From a checkpoint of a small mixture-of-experts model trained on Wikipedia: 4 picks a token.
Below are experts of layer 3 (counted from 0) of a mixture-of-experts language model. Rows are named gate (a neuron's input weights, with its number), up (a neuron's input weights, with its number), down (a neuron's output weights, with its number) and show model dimensions 288-383. Each number is 50 + 12 x the weight over its row's rms, rounded and kept within 0 to 99.
Before each expert's rows: a language model's description of what the expert responds to. This comes from a sample of Wikipedia text that the model never trained on.

# expert 34
Mid-word pieces of proper names and Authority or Coordinates field labels in species and place entries, such as Riyad, Yuma, Authority.
gate0:33 50 44 51 60 56 52 38 37 55 52 58 40 58 52 49 39 52 53 66 66 50 64 50 36 54 34 40 50 34 60 58 39 69 59 68 61 46 74 13 55 41 19 42 68 50 45 40 49 51 55 74 50 34 60 45 41 61 31 57 48 51 38 60 34 64 56 36 50 55 49 54 42 42 33 41 39 55 59 45 44 44 44 56 40 51 54 59 42 41 59 46 60 55 61 25
up0:61 52 52 51 46 70 61 58 59 31 50 48 41 44 57 69 53 76 58 39 53 54 50 39 71 35 44 64 70 79 41 39 66 52 55 47 43 57 24 58 52 49 67 72 50 32 46 31 44 59 39 45 41 36 22 41 48 60 62 62 56 32 68 41 69 39 40 38 66 54 41 48 50 52 59 50 46 36 58 63 83 43 64 59 65 45 54 54 39 65 53 50 37 27 37 90
down0:29 53 35 60 46 29 50 47 25 83 48 56 38 51 31 60 41 65 62 45 61 53 57 59 65 71 36 64 37 48 49 36 40 45 67 42 51 30 61 64 52 49 50 46 43 47 52 53 42 60 40 78 56 39 50 49 21 42 61 35 61 46 41 46 68 61 62 62 37 44 68 50 52 59 60 59 77 48 67 76 31 39 32 44 64 53 43 27 28 37 34 41 43 59 41 46

# expert 17
Articles and possessive pronouns before a noun phrase, such as the, their, its, our, usually after of, in, to.
gate0:66 76 77 57 59 50 43 44 33 54 59 59 51 57 61 56 52 47 30 27 21 43 43 53 27 59 43 57 53 37 67 28 26 40 72 46 46 74 44 35 73 47 39 58 56 61 34 54 35 70 56 55 53 31 48 63 50 43 60 58 59 35 47 49 56 46 54 33 43 65 71 50 50 82 63 45 68 31 54 69 59 47 52 65 54 67 60 65 51 44 59 58 83 56 55 48
up0:70 67 73 57 55 53 38 42 38 43 53 56 35 52 62 58 58 48 40 38 30 60 47 52 31 63 47 52 52 37 55 31 47 38 62 43 58 74 39 40 59 44 41 69 55 57 38 74 35 71 49 57 51 34 41 60 48 51 56 63 62 38 46 47 43 57 60 41 41 55 51 41 54 75 51 35 68 48 65 47 41 53 47 63 48 72 60 49 55 48 55 53 74 63 44 43
down0:38 46 58 58 54 48 47 45 62 43 44 63 72 43 46 47 66 23 44 38 52 38 71 25 60 63 47 54 49 34 54 55 43 39 53 27 30 53 55 56 58 45 97 55 47 76 34 52 30 56 47 27 61 26 47 40 48 46 42 58 54 63 51 43 29 47 41 18 46 45 53 66 48 49 50 36 61 74 32 45 47 56 53 59 57 55 40 38 36 63 49 61 36 57 53 69

# expert 26
Decimal tails and numbers inside climate, sports or statistics table cells, such as 45.9 and 2015, plus units like kg and %.
gate0:59 57 45 44 43 64 50 38 62 54 46 67 48 40 64 46 65 37 58 59 57 42 44 76 58 47 59 52 53 59 70 43 50 67 61 48 39 58 42 44 49 35 51 59 64 50 57 69 36 58 78 30 49 45 62 49 63 57 43 41 50 47 56 52 43 43 65 43 50 26 43 61 62 41 63 45 61 63 24 70 51 71 66 48 35 57 71 40 49 65 82 60 46 47 55 79
up0:64 53 50 53 53 48 70 57 74 28 48 37 37 44 53 32 32 56 56 45 59 52 50 27 59 69 44 34 62 72 44 50 50 57 47 57 39 41 53 24 39 47 68 60 56 48 59 45 66 49 61 54 49 38 60 37 49 44 57 49 49 52 57 45 43 46 51 64 34 58 47 52 53 54 51 42 37 58 52 50 35 63 55 54 56 56 40 34 43 72 55 36 38 33 47 64
down0:57 55 58 52 61 48 63 51 61 58 59 34 60 55 61 38 52 57 53 51 61 63 53 55 66 56 44 49 54 56 44 41 82 43 58 57 45 53 56 33 50 62 51 48 56 35 72 48 46 72 49 40 53 39 52 40 55 59 65 54 61 56 61 67 46 50 36 51 64 44 69 36 54 55 47 48 50 41 54 57 60 46 29 61 30 50 62 55 62 62 68 52 77 61 56 54

# expert 3
Sports results vocabulary in league, tournament and table contexts, such as season, Championships, defending, lost, medal, round.
gate0:59 41 49 77 61 63 55 53 36 44 73 53 29 45 63 39 29 57 52 36 76 35 54 56 66 56 52 52 64 45 58 55 70 48 50 70 62 51 70 41 38 47 45 42 37 57 75 63 41 59 42 44 14 35 31 30 38 59 52 57 33 41 55 47 61 51 45 37 63 50 40 48 50 39 45 58 72 60 79 61 46 46 68 50 43 59 42 46 30 69 47 29 35 59 46 54
up0:36 60 45 58 57 47 37 67 60 47 32 60 43 58 49 55 58 51 58 92 30 48 42 39 50 50 44 45 61 58 53 55 52 50 75 34 43 45 49 57 62 49 57 48 48 32 45 63 38 26 54 53 62 63 70 70 50 61 44 36 41 42 53 50 44 71 56 67 46 50 52 55 55 47 60 39 44 40 40 52 35 58 45 62 51 47 37 52 62 60 52 51 64 38 57 43
down0:50 23 63 41 32 50 32 71 48 50 55 43 53 48 60 29 51 35 33 44 48 46 69 45 50 46 44 70 38 37 65 62 43 72 60 46 52 31 36 50 59 40 55 41 79 46 32 65 37 58 45 32 64 42 45 77 50 44 59 51 36 60 62 53 43 34 51 51 48 57 62 80 63 52 22 51 56 70 39 31 65 68 44 53 52 36 34 22 50 68 61 34 47 56 60 45

# expert 19
Table pipes, colons and first tokens of infobox or succession fields, such as Preceded, Succeeded, Born, Personal, at line or cell starts.
gate0:53 43 63 55 31 65 58 50 46 70 48 67 41 62 56 33 42 31 63 49 15 48 64 44 61 26 57 46 50 51 66 66 36 63 56 54 47 42 56 65 60 52 43 59 73 43 48 53 29 30 53 44 44 26 41 44 22 53 63 49 30 49 43 56 51 43 33 71 44 76 58 44 37 35 56 44 55 54 50 61 34 82 48 71 38 57 67 82 47 46 66 33 40 65 21 61
up0:54 45 31 33 68 35 46 44 44 41 60 41 68 44 69 65 61 61 42 49 83 46 33 61 42 63 53 58 59 42 35 27 67 48 46 53 56 46 51 60 69 41 59 47 42 51 39 40 54 54 51 53 68 57 45 36 60 40 50 81 68 63 62 48 54 49 58 43 62 35 51 59 47 54 60 40 59 46 39 35 78 31 55 29 55 48 27 21 54 39 46 68 59 41 57 37
down0:43 60 58 57 69 54 53 22 38 48 45 43 42 50 45 60 33 55 55 55 55 25 55 36 48 58 38 48 65 80 40 49 55 25 43 70 43 61 58 57 48 53 45 42 68 48 55 64 58 58 42 61 66 40 47 30 65 66 39 43 57 40 45 52 22 66 47 45 51 62 55 62 35 73 53 53 34 53 69 72 54 50 59 48 30 45 43 53 72 74 34 57 52 48 51 44

# expert 24
Verbs and nouns in athlete or politician career prose and tables, such as joined, term, appointed, appearances, goals, plus stat-table pipes.
gate0:49 39 63 48 49 36 43 56 51 49 68 44 78 46 61 39 46 36 57 21 42 38 47 42 32 64 45 49 58 60 42 54 47 33 46 42 53 56 36 57 83 44 45 47 70 59 58 61 46 55 58 62 26 99 47 44 42 57 46 56 38 47 64 49 41 63 82 39 63 51 47 29 62 56 54 67 58 55 54 57 17 60 62 48 37 42 49 53 56 41 33 40 32 64 67 56
up0:61 57 35 61 59 58 43 58 53 64 55 69 06 69 39 74 58 35 57 62 62 58 49 40 56 56 39 42 50 41 57 32 65 58 45 54 64 45 75 46 38 48 44 48 46 49 45 57 48 58 30 53 60 21 50 66 40 34 46 51 66 47 41 54 47 37 36 66 43 34 67 85 84 60 45 43 23 48 41 49 48 65 54 62 64 44 59 30 49 58 60 57 44 31 71 44
down0:56 54 51 42 41 50 45 47 57 57 30 76 63 56 51 40 38 41 53 50 42 51 70 65 49 60 59 42 70 44 25 62 43 54 42 34 51 45 46 51 70 46 56 56 48 63 74 51 56 66 24 28 60 56 28 73 77 53 65 59 43 62 81 57 43 37 60 53 53 63 62 39 48 43 47 39 50 48 41 43 43 40 50 62 41 41 58 39 48 56 50 54 38 53 52 63

# expert 2
Opening quote marks before episode titles, line breaks in lists, and short function words or name pieces inside table rows, such as "Blessings, was, of.
gate0:49 38 47 70 53 57 41 48 40 62 61 41 64 58 41 65 51 49 73 60 57 53 46 45 50 30 48 44 27 53 51 53 44 32 37 44 35 56 59 56 61 53 35 44 60 49 66 43 54 46 69 33 41 48 51 43 45 50 75 60 71 37 59 39 44 37 64 40 39 57 53 69 66 51 49 48 75 68 63 75 38 53 28 54 38 63 42 40 56 55 57 58 56 64 34 69
up0:41 45 63 49 35 45 70 39 54 54 38 62 47 69 57 51 60 46 41 38 28 46 51 22 50 66 56 59 53 58 60 26 38 44 53 65 31 61 50 40 56 57 55 43 52 70 38 48 55 56 49 43 71 60 60 54 56 45 35 45 39 46 38 33 50 49 50 47 26 43 44 51 26 54 45 42 33 57 50 46 48 41 40 44 59 41 59 56 40 52 69 58 54 49 21 48
down0:66 57 43 45 47 57 45 51 31 58 39 42 61 58 55 71 30 40 52 42 68 42 42 42 24 42 52 65 46 40 53 24 64 59 84 35 62 47 59 67 43 54 41 55 59 50 48 64 71 55 34 61 85 58 61 52 65 38 52 39 33 33 42 20 52 50 47 29 51 59 60 68 55 34 53 48 57 62 41 62 42 78 54 68 53 65 62 51 69 49 44 46 60 58 43 25

# expert 46
Periods ending sentences, often after numbers or quotes, such as 504. and ")." and ".", plus word starts after headings.
gate0:50 47 40 51 49 24 56 54 66 37 48 41 42 41 46 55 49 64 37 51 77 32 43 60 47 74 43 63 52 54 51 19 46 57 47 48 54 59 53 55 64 56 54 24 56 31 40 44 60 34 57 45 64 27 34 50 45 70 71 52 62 59 71 58 40 44 50 55 62 43 41 52 49 57 79 48 40 52 52 56 48 46 61 61 50 54 13 46 58 49 36 62 44 64 45 41
up0:50 48 40 62 58 51 52 61 56 56 70 45 58 51 33 43 55 67 26 58 61 21 60 52 42 46 57 45 54 68 80 19 67 45 56 54 66 33 53 41 45 85 55 47 57 39 51 41 48 45 53 65 44 62 37 22 26 42 57 42 44 45 52 54 54 54 34 54 49 72 41 56 56 37 50 43 49 54 53 50 61 30 74 36 56 44 90 33 48 37 36 50 35 56 51 51
down0:48 47 43 49 51 56 70 36 53 60 44 43 35 59 52 53 46 61 59 50 43 57 70 57 38 55 48 49 58 41 38 70 53 51 54 47 41 51 61 40 57 33 47 39 46 46 45 51 52 35 57 31 54 61 37 57 55 63 40 54 58 75 48 50 60 83 34 40 50 73 68 38 50 57 44 45 34 46 36 60 42 53 67 88 46 36 58 53 60 45 58 41 57 30 36 53

# expert 28
Word-internal pieces and suffixes, especially possessive s after an apostrophe and Mid or mid starting words like mid-December.
gate0:27 38 54 54 41 34 51 52 52 46 45 56 50 38 38 56 59 71 54 57 42 41 66 71 49 63 39 54 47 56 36 66 55 53 44 62 58 41 48 46 46 44 45 35 55 43 44 49 44 51 37 33 73 45 48 52 64 68 53 62 39 50 42 48 43 54 69 74 50 22 51 43 52 40 46 58 55 29 52 38 70 41 63 73 39 66 57 29 51 66 29 45 44 30 61 43
up0:57 55 37 32 37 44 45 63 55 38 48 55 59 62 52 30 23 61 65 65 69 72 46 51 26 50 75 55 51 71 54 45 53 38 52 31 54 39 42 39 47 36 36 38 48 59 73 57 37 51 35 74 30 50 54 41 18 40 57 56 59 45 34 57 54 51 36 37 41 57 30 51 56 75 42 51 56 57 69 52 67 52 55 21 51 55 50 60 57 40 54 66 40 67 59 55
down0:53 45 56 48 43 69 52 63 37 46 57 49 43 48 48 35 41 57 62 37 48 43 47 60 41 37 54 58 46 75 55 41 48 50 50 48 40 54 26 63 29 52 47 48 49 54 35 53 42 42 61 43 56 57 48 41 52 43 62 45 60 39 51 46 59 39 47 50 65 45 60 43 44 55 26 34 52 40 62 47 57 53 45 52 51 37 40 22 68 43 37 47 35 66 60 46

# expert 18
Decimal digits after the point in coordinates, ages and vote percentages, such as 9.6, 0.5, 4.7, plus sentence-final periods and pronouns like her.
gate0:51 69 51 36 36 45 57 55 58 40 58 59 48 63 63 66 63 54 35 64 34 76 69 40 59 52 59 39 60 63 46 53 54 60 65 44 48 60 35 44 61 62 62 53 55 24 56 54 59 62 67 45 58 57 52 54 68 38 47 51 61 50 26 59 64 53 61 63 66 56 66 47 40 59 13 49 60 39 47 54 64 54 53 45 59 38 53 49 51 36 52 54 57 71 47 42
up0:61 46 45 56 48 53 55 37 43 46 57 24 35 53 67 41 34 53 68 40 60 59 50 50 39 42 67 41 36 67 57 58 38 26 50 59 37 50 49 62 49 38 45 35 44 46 46 35 61 70 54 47 46 50 52 40 39 63 32 62 51 69 81 76 47 56 28 49 42 54 39 44 32 43 80 66 33 52 59 60 46 31 49 62 45 41 73 60 63 31 52 58 44 31 55 80
down0:67 54 33 28 72 35 47 36 52 55 39 33 49 60 56 64 46 36 40 42 36 69 55 57 47 54 46 42 67 43 44 43 47 40 69 71 52 52 53 70 45 39 12 28 52 60 68 69 73 42 43 46 57 30 65 34 68 67 30 45 45 63 53 42 62 34 49 60 30 59 45 67 34 40 71 42 50 55 43 58 55 42 52 59 34 54 55 48 48 60 35 40 52 45 43 32

# expert 36
Pipe separators between table cells, especially after numbers or dashes, plus semicolon-ended number lists like 21; and list periods.
gate0:42 26 36 40 57 74 63 62 37 73 42 49 64 24 32 39 54 48 47 33 52 46 60 50 68 74 71 38 40 35 51 48 16 47 46 41 53 46 42 49 64 34 57 52 51 82 49 61 28 49 46 52 38 58 54 59 78 55 22 75 38 66 69 36 59 48 42 51 58 52 50 39 27 53 55 65 56 33 51 38 52 48 53 62 54 77 62 42 42 30 53 27 49 48 48 59
up0:56 65 61 45 51 66 34 49 60 33 44 44 50 62 52 73 49 54 60 74 47 67 38 62 44 46 34 76 69 50 59 52 68 51 50 53 35 55 54 47 44 56 68 34 30 21 70 43 60 48 39 64 59 50 50 44 29 41 44 52 70 60 50 35 34 52 42 60 46 60 40 58 62 79 42 65 59 72 51 59 85 77 48 44 45 27 68 36 60 39 44 65 76 54 42 65
down0:39 50 70 60 76 37 45 61 46 59 49 33 39 53 34 62 46 27 45 43 33 48 65 59 38 70 29 54 70 48 61 49 66 42 57 51 34 63 35 43 66 58 64 37 62 37 43 61 63 35 29 62 59 34 40 39 50 30 40 55 57 52 45 35 66 47 37 54 41 56 34 44 61 57 53 59 52 47 33 34 54 43 67 37 41 50 44 58 70 58 42 59 48 46 46 41

# expert 37
Capitalized name pieces, honorifics and suffixes in US contexts, such as Jr., Miss, Mr, Ltd, Gen, United States.
gate0:41 54 50 31 55 56 64 40 34 49 56 61 58 33 58 34 37 84 48 50 32 55 49 66 59 43 35 49 51 49 41 57 49 33 47 58 47 55 58 92 68 31 41 52 45 47 68 59 54 48 59 50 30 40 46 46 82 73 69 30 56 30 43 53 33 57 52 52 53 34 57 48 44 56 47 51 50 37 27 56 33 61 41 52 62 54 45 52 48 33 37 56 57 39 46 57
up0:34 54 54 27 48 43 57 34 43 51 33 50 73 46 28 42 50 56 54 45 40 68 57 37 31 35 17 33 63 35 47 26 37 23 52 50 30 38 65 48 50 40 44 50 74 64 47 45 65 53 43 52 31 66 50 51 47 30 52 48 21 44 51 52 44 53 54 58 48 51 57 77 51 43 57 40 87 31 11 34 48 66 51 39 60 47 47 55 55 20 37 55 55 42 51 56
down0:77 56 54 46 57 43 69 50 57 49 42 48 53 37 32 37 45 53 42 38 59 59 55 44 44 39 47 71 83 54 49 52 28 51 63 41 49 46 50 29 74 77 56 58 43 59 47 41 41 53 39 54 47 64 50 37 62 51 69 56 66 51 50 72 61 65 49 57 32 59 40 49 61 57 57 50 45 40 64 69 43 58 55 35 45 48 39 41 52 64 26 43 62 53 42 45

# expert 21
Separators and terms in football career and squad tables, such as / between apps and goals, Apps, League, Cup, Rovers.
gate0:63 44 45 39 62 54 39 62 51 51 65 39 35 39 43 56 54 51 49 66 44 44 75 40 82 53 43 56 49 61 57 40 62 50 29 65 38 37 47 46 42 46 51 43 45 51 64 40 45 41 60 60 39 45 33 51 41 49 46 57 55 62 50 39 64 60 73 50 40 51 60 63 37 42 51 47 49 43 50 76 48 56 73 56 64 35 66 48 27 53 80 47 43 66 51 52
up0:36 53 42 60 32 46 54 30 34 60 41 46 69 42 57 51 45 52 43 38 67 59 18 55 20 34 59 51 11 31 53 57 44 60 60 37 69 67 56 59 44 52 40 60 41 69 52 44 60 69 76 49 49 64 61 37 53 34 58 53 60 34 32 56 34 39 48 55 58 53 36 42 52 44 69 54 51 59 59 53 53 42 65 47 38 52 58 50 55 57 30 59 52 53 32 52
down0:39 57 55 60 43 42 31 54 45 50 43 54 40 55 58 51 51 47 36 49 57 49 45 27 42 69 44 36 77 33 39 42 62 69 73 52 53 56 50 85 42 60 46 65 49 37 49 24 44 54 34 47 69 43 55 36 38 37 46 57 68 55 63 30 52 53 32 29 28 61 53 55 57 57 55 36 30 59 33 33 35 49 64 59 27 58 34 46 66 55 47 57 47 52 64 64

# expert 47
Newlines and leading table pipes at row or line boundaries in tables, racing results and lists, plus years like 2017 starting entries.
gate0:65 48 62 59 45 29 44 58 51 58 66 14 36 63 39 63 45 39 54 50 28 60 61 39 42 77 47 61 55 54 43 36 71 28 29 63 52 64 51 53 52 40 55 60 53 39 68 68 60 62 53 41 48 23 64 47 51 41 35 53 54 60 33 61 61 46 53 56 57 50 30 55 63 75 19 66 41 75 53 59 50 31 46 41 63 37 50 51 65 44 74 69 33 47 52 38
up0:33 58 52 37 52 61 53 33 43 52 32 73 72 41 56 43 52 66 36 43 62 46 43 60 56 35 49 32 49 49 60 56 36 62 65 33 43 40 44 55 46 61 36 36 63 67 34 23 58 43 46 64 55 63 25 44 55 57 63 40 48 50 62 44 38 58 50 53 41 37 57 45 35 29 73 41 49 36 54 36 40 66 52 58 27 58 50 46 37 52 30 31 66 62 48 54
down0:60 42 57 63 49 65 68 47 51 37 45 53 21 69 55 62 53 56 46 60 29 65 59 37 23 64 57 61 89 52 57 43 53 59 53 49 58 60 64 66 69 50 37 44 62 47 49 54 33 53 31 31 59 34 49 54 57 45 41 62 60 51 40 64 54 60 63 73 31 62 65 52 34 46 51 47 34 60 52 59 39 50 42 64 53 37 52 47 42 37 63 49 69 59 41 78

# expert 7
Final pieces of split words, especially plural s and endings like es, ity, age, often in surnames in sports lists and tables.
gate0:43 49 44 56 51 49 53 48 51 53 61 49 60 42 72 33 42 62 50 35 63 72 63 51 66 36 27 47 49 70 44 68 27 41 54 34 44 51 47 40 76 24 53 89 62 43 37 89 32 61 45 27 48 37 49 38 53 40 40 44 44 57 54 70 62 37 63 47 63 57 47 61 40 55 41 68 49 50 54 52 39 17 44 42 56 38 72 47 36 50 54 35 50 56 48 66
up0:71 47 65 60 65 44 48 57 49 53 60 38 54 45 58 57 43 65 54 36 64 55 59 85 53 31 41 42 45 42 47 55 58 53 48 28 49 49 43 37 56 59 52 65 68 17 58 81 46 44 60 46 50 48 58 46 64 39 42 34 44 63 51 67 63 54 67 64 49 47 41 37 47 54 46 49 55 50 43 53 54 54 64 34 81 40 71 53 44 49 66 26 54 38 68 59
down0:40 58 40 56 48 74 43 58 54 75 67 53 50 53 27 59 57 59 51 48 34 33 53 58 49 60 45 58 66 58 46 62 20 33 41 37 44 60 38 39 45 54 50 49 43 33 33 58 55 51 49 46 62 25 61 62 69 16 58 35 59 42 31 46 58 52 73 42 66 38 57 50 47 51 55 48 65 47 46 52 59 42 33 74 50 52 48 58 33 28 57 32 60 46 58 55

# expert 1
Wiki heading delimiters == and === at line starts and after titles, plus table pipes and common words like the, was.
gate0:44 43 37 57 44 45 58 24 55 63 74 38 33 53 54 55 54 59 73 41 53 33 75 53 62 59 36 52 49 70 58 65 61 33 49 64 68 50 39 54 43 78 56 43 51 47 64 27 50 41 53 57 83 47 44 42 51 17 49 46 44 56 48 39 50 29 33 46 44 52 44 57 54 40 43 41 38 61 65 59 48 68 32 49 48 43 58 42 38 50 37 48 60 54 46 37
up0:51 54 61 39 59 46 36 74 39 28 35 46 55 57 50 45 53 36 42 66 42 68 46 47 53 28 79 39 49 36 37 37 44 73 57 30 48 45 74 54 56 26 35 46 49 34 43 77 59 52 50 41 24 50 62 60 43 75 65 53 64 47 51 55 59 72 71 43 55 46 70 58 41 69 66 57 66 29 27 39 50 38 48 50 46 44 39 50 59 57 57 57 65 45 62 58
down0:44 54 37 39 60 47 39 35 66 53 57 51 35 38 78 65 61 36 54 61 41 44 45 60 45 69 41 37 41 43 47 55 68 27 52 45 39 72 46 52 64 58 33 46 61 64 73 22 56 45 42 43 44 35 56 47 57 53 58 54 47 61 75 71 55 45 51 59 44 56 20 63 30 52 67 45 44 55 34 43 39 53 48 47 44 65 60 45 51 47 49 48 55 55 42 42

# expert 14
Tokens right after a line break or table edge, such as The in Theorem, list dashes, pipes, colons, plus broken non-Latin bytes.
gate0:44 47 39 53 57 51 49 48 50 54 43 53 60 62 46 47 59 43 43 36 41 42 52 63 61 76 65 50 52 48 46 41 69 44 56 53 67 50 40 64 69 39 48 46 30 64 55 66 26 36 68 71 42 33 48 29 39 41 29 37 38 51 45 43 55 57 60 39 51 48 58 43 31 74 49 50 61 52 49 74 47 33 46 48 57 25 72 55 48 62 44 24 73 45 41 33
up0:60 38 43 33 61 43 48 82 51 43 52 18 49 70 56 31 37 46 56 45 60 41 56 51 31 59 56 31 38 56 45 56 52 62 60 51 50 45 65 48 44 29 56 23 59 54 50 51 17 40 53 70 55 53 55 29 51 55 49 49 45 41 57 39 57 45 56 48 46 41 33 35 48 49 52 49 61 75 43 62 43 52 69 56 63 48 34 52 38 51 47 50 49 28 61 46
down0:57 38 42 77 73 45 26 44 40 34 31 37 56 60 40 43 35 57 48 69 38 72 65 56 65 37 43 52 57 46 54 33 52 55 54 32 42 68 79 56 54 60 50 49 41 57 54 51 37 60 43 44 44 52 54 43 64 56 59 28 23 46 41 65 47 55 69 66 42 47 54 39 42 41 79 65 46 40 44 55 36 47 64 65 56 35 71 53 56 38 54 49 39 28 50 44